Weights of a small mixture-of-experts language model, trained from scratch on English Wikipedia: vocabulary 8192, 3051 steps.
Below are experts of layer 4 (counted from 0) of a mixture-of-experts language model. Rows are named router (the router's row for the expert), gate (a neuron's input weights, with its number), up (a neuron's input weights, with its number) and show model dimensions 0-63. Each number is 50 + 15 x the weight over its row's rms, rounded and kept within 0 to 99.
After each expert's rows: a language model's description of what the expert responds to. This comes from a sample of Wikipedia text that the model never trained on.

# expert 42
router:40 69 70 65 55 56 51 43 39 52 29 28 24 80 31 42 58 31 86 68 66 47 36 59 59 58 62 51 54 62 42 09 48 50 70 43 28 54 50 30 27 41 55 42 52 62 66 58 34 46 57 61 55 35 50 43 61 37 49 54 50 43 62 52
gate0:41 68 48 62 55 31 52 62 26 40 55 35 40 14 50 53 46 38 40 51 55 44 32 39 57 37 75 90 66 52 44 60 55 42 46 26 45 51 26 52 36 73 59 55 75 55 73 47 47 60 36 61 33 55 64 53 43 58 46 14 61 70 15 59
up0:40 55 41 21 55 47 29 43 51 66 49 36 32 28 53 46 32 48 46 48 48 38 22 62 43 62 96 70 35 27 42 24 46 77 68 53 46 10 63 52 54 39 36 51 71 81 66 67 56 56 42 44 62 41 58 34 34 39 26 18 88 44 76 29
Opening pieces of lowercase words split into parts, such as b in bodies or boss, cover, over, disc, and backslashes of LaTeX math commands.

# expert 3
router:23 38 24 62 56 63 41 71 57 58 74 49 45 53 38 60 59 56 45 35 61 28 53 38 61 55 33 49 73 54 16 39 63 46 38 77 59 36 62 32 31 21 71 55 32 45 45 58 39 35 32 59 46 49 45 58 75 44 42 62 39 30 58 72
gate0:58 65 66 25 46 57 60 49 55 65 39 25 52 36 45 51 43 43 65 46 27 79 10 47 27 56 67 40 81 44 55 53 37 68 47 61 42 78 51 45 59 60 51 38 53 55 58 37 66 61 67 37 39 48 57 29 59 75 43 60 69 58 47 36
up0:51 56 59 41 41 70 42 59 41 63 46 51 40 68 49 62 23 50 55 44 36 47 37 49 36 54 61 71 48 31 44 57 42 63 56 60 30 87 54 44 80 61 72 44 43 60 39 57 72 65 63 21 45 49 44 34 56 42 90 45 52 32 43 38
Line breaks and word pieces opening list items or section headings, such as dashes after line breaks and the Ch of Charts.

# expert 44
router:49 61 55 30 57 67 58 63 36 51 55 55 59 81 63 79 78 72 66 77 39 73 43 29 49 44 51 52 42 68 53 36 42 45 56 67 51 38 49 38 45 42 54 55 37 72 20 34 30 31 69 45 48 33 53 23 44 46 49 42 36 49 37 23
gate0:60 26 69 62 43 58 41 40 39 52 35 51 62 40 57 94 28 68 46 56 53 47 30 42 67 32 51 41 61 68 38 60 53 38 38 51 47 22 34 55 73 49 37 47 29 55 25 46 45 40 51 26 57 68 42 50 32 63 38 28 54 41 51 12
up0:45 71 65 73 27 57 63 37 29 30 72 59 48 45 64 50 40 50 28 41 43 25 75 44 66 31 40 32 47 24 41 29 83 45 58 53 24 54 40 70 50 43 22 57 32 50 55 87 27 49 45 70 59 66 34 56 34 39 76 29 35 47 49 47
Verbs was, were, is, occurred, resulted, plus inner syllables of common nouns like coron-av-irus, g-ob-lins, pass-engers, in descriptive prose.

# expert 2
router:52 59 11 32 55 43 34 71 22 62 28 65 37 80 49 54 26 28 39 33 44 63 53 43 52 55 85 60 45 50 63 50 46 43 31 56 60 60 58 42 38 35 43 80 49 65 85 57 52 33 19 55 38 32 50 42 60 62 37 39 51 34 49 46
gate0:55 74 21 35 50 16 63 34 33 67 23 60 51 41 59 43 14 60 44 69 29 24 47 61 68 36 99 55 48 54 43 60 39 47 46 83 64 37 76 54 62 53 34 46 59 67 64 59 47 38 21 59 60 64 42 44 47 64 41 52 77 60 32 55
up0:74 56 37 18 65 52 41 60 56 72 20 68 34 56 54 40 30 40 71 39 38 55 41 49 21 23 58 54 48 76 44 66 28 70 51 45 64 76 53 36 06 55 36 71 36 45 63 60 38 52 54 43 70 45 41 22 66 65 44 26 51 41 19 73
Colons after field names in infobox-style lists, such as Beam: or Status:, plus prepositions like at, with, by, from, and degree adverbs like nearly, almost.

# expert 60
router:70 70 55 41 48 66 34 56 60 33 52 36 75 48 31 67 40 36 18 35 54 63 52 49 57 51 49 50 53 90 74 41 55 73 46 41 35 51 21 39 45 62 50 28 56 65 68 12 50 47 68 56 43 69 70 65 47 54 54 61 48 42 71 44
gate0:75 70 95 64 64 61 37 54 56 40 23 43 65 27 74 62 32 52 56 50 37 53 45 67 32 70 43 52 73 73 66 36 54 70 71 49 68 42 59 61 37 67 51 58 39 55 57 43 49 23 43 49 54 58 79 45 60 56 51 44 40 71 58 55
up0:56 67 59 41 59 74 33 38 63 37 45 57 52 20 86 32 51 54 65 38 45 87 27 60 22 33 46 38 50 70 40 37 38 51 38 50 37 65 67 37 50 64 74 46 45 44 09 69 54 68 44 60 42 55 44 38 52 32 68 45 79 45 33 55
Pieces inside taxobox entries (Domain, Plantae, classification), geographic coordinates and infobox fields, plus b and fl word starts (borough, imbued, mathbb).

# expert 57
router:61 66 46 22 46 47 37 67 51 21 58 64 51 50 69 61 54 53 48 51 18 41 69 50 25 61 74 53 73 84 59 33 33 42 38 63 51 35 45 36 42 47 67 44 25 53 44 69 45 35 58 48 52 53 57 53 46 37 56 51 43 52 60 63
gate0:73 62 58 57 14 48 42 62 46 38 31 74 72 47 55 33 63 30 48 73 45 71 54 62 46 58 55 36 45 48 35 46 27 49 45 58 61 18 42 89 33 69 48 40 56 51 59 18 58 69 73 71 76 56 45 61 36 70 73 53 59 39 39 32
up0:66 65 51 40 36 57 48 31 38 51 27 70 36 61 20 46 59 42 35 56 49 26 54 25 35 60 61 57 60 48 20 54 54 61 48 40 52 40 29 43 45 65 66 32 21 86 62 60 49 56 75 63 61 62 40 61 35 56 55 53 26 54 55 22
Word-start pieces and short concrete nouns for materials, colors and objects, such as oak, ball, coffee, black, wood, plus quotation marks.

# expert 6
router:25 56 36 35 41 58 56 42 42 50 57 55 45 45 57 40 44 79 59 31 64 48 44 69 59 44 66 42 60 38 37 41 47 63 37 81 40 66 77 68 67 44 48 32 14 76 73 47 59 45 37 63 63 41 19 40 52 31 37 85 53 48 49 60
gate0:75 70 37 61 42 28 45 49 32 67 49 51 42 55 81 28 68 49 68 37 43 58 45 57 41 48 64 53 49 42 50 57 26 59 10 46 39 65 41 56 28 67 68 51 38 73 53 36 59 55 70 50 68 51 47 23 37 53 65 45 35 61 54 42
up0:37 40 46 42 56 30 56 74 54 28 61 46 73 41 33 47 24 45 70 46 51 47 54 62 20 27 52 56 42 38 59 64 48 38 43 49 61 67 61 61 55 62 55 45 65 51 73 26 40 70 23 46 33 57 57 35 27 65 25 22 51 32 31 46
En dashes in number ranges and scores (7–5, 1902–75, east–west), plus verbs like serve, served, nominated, awarded, certified.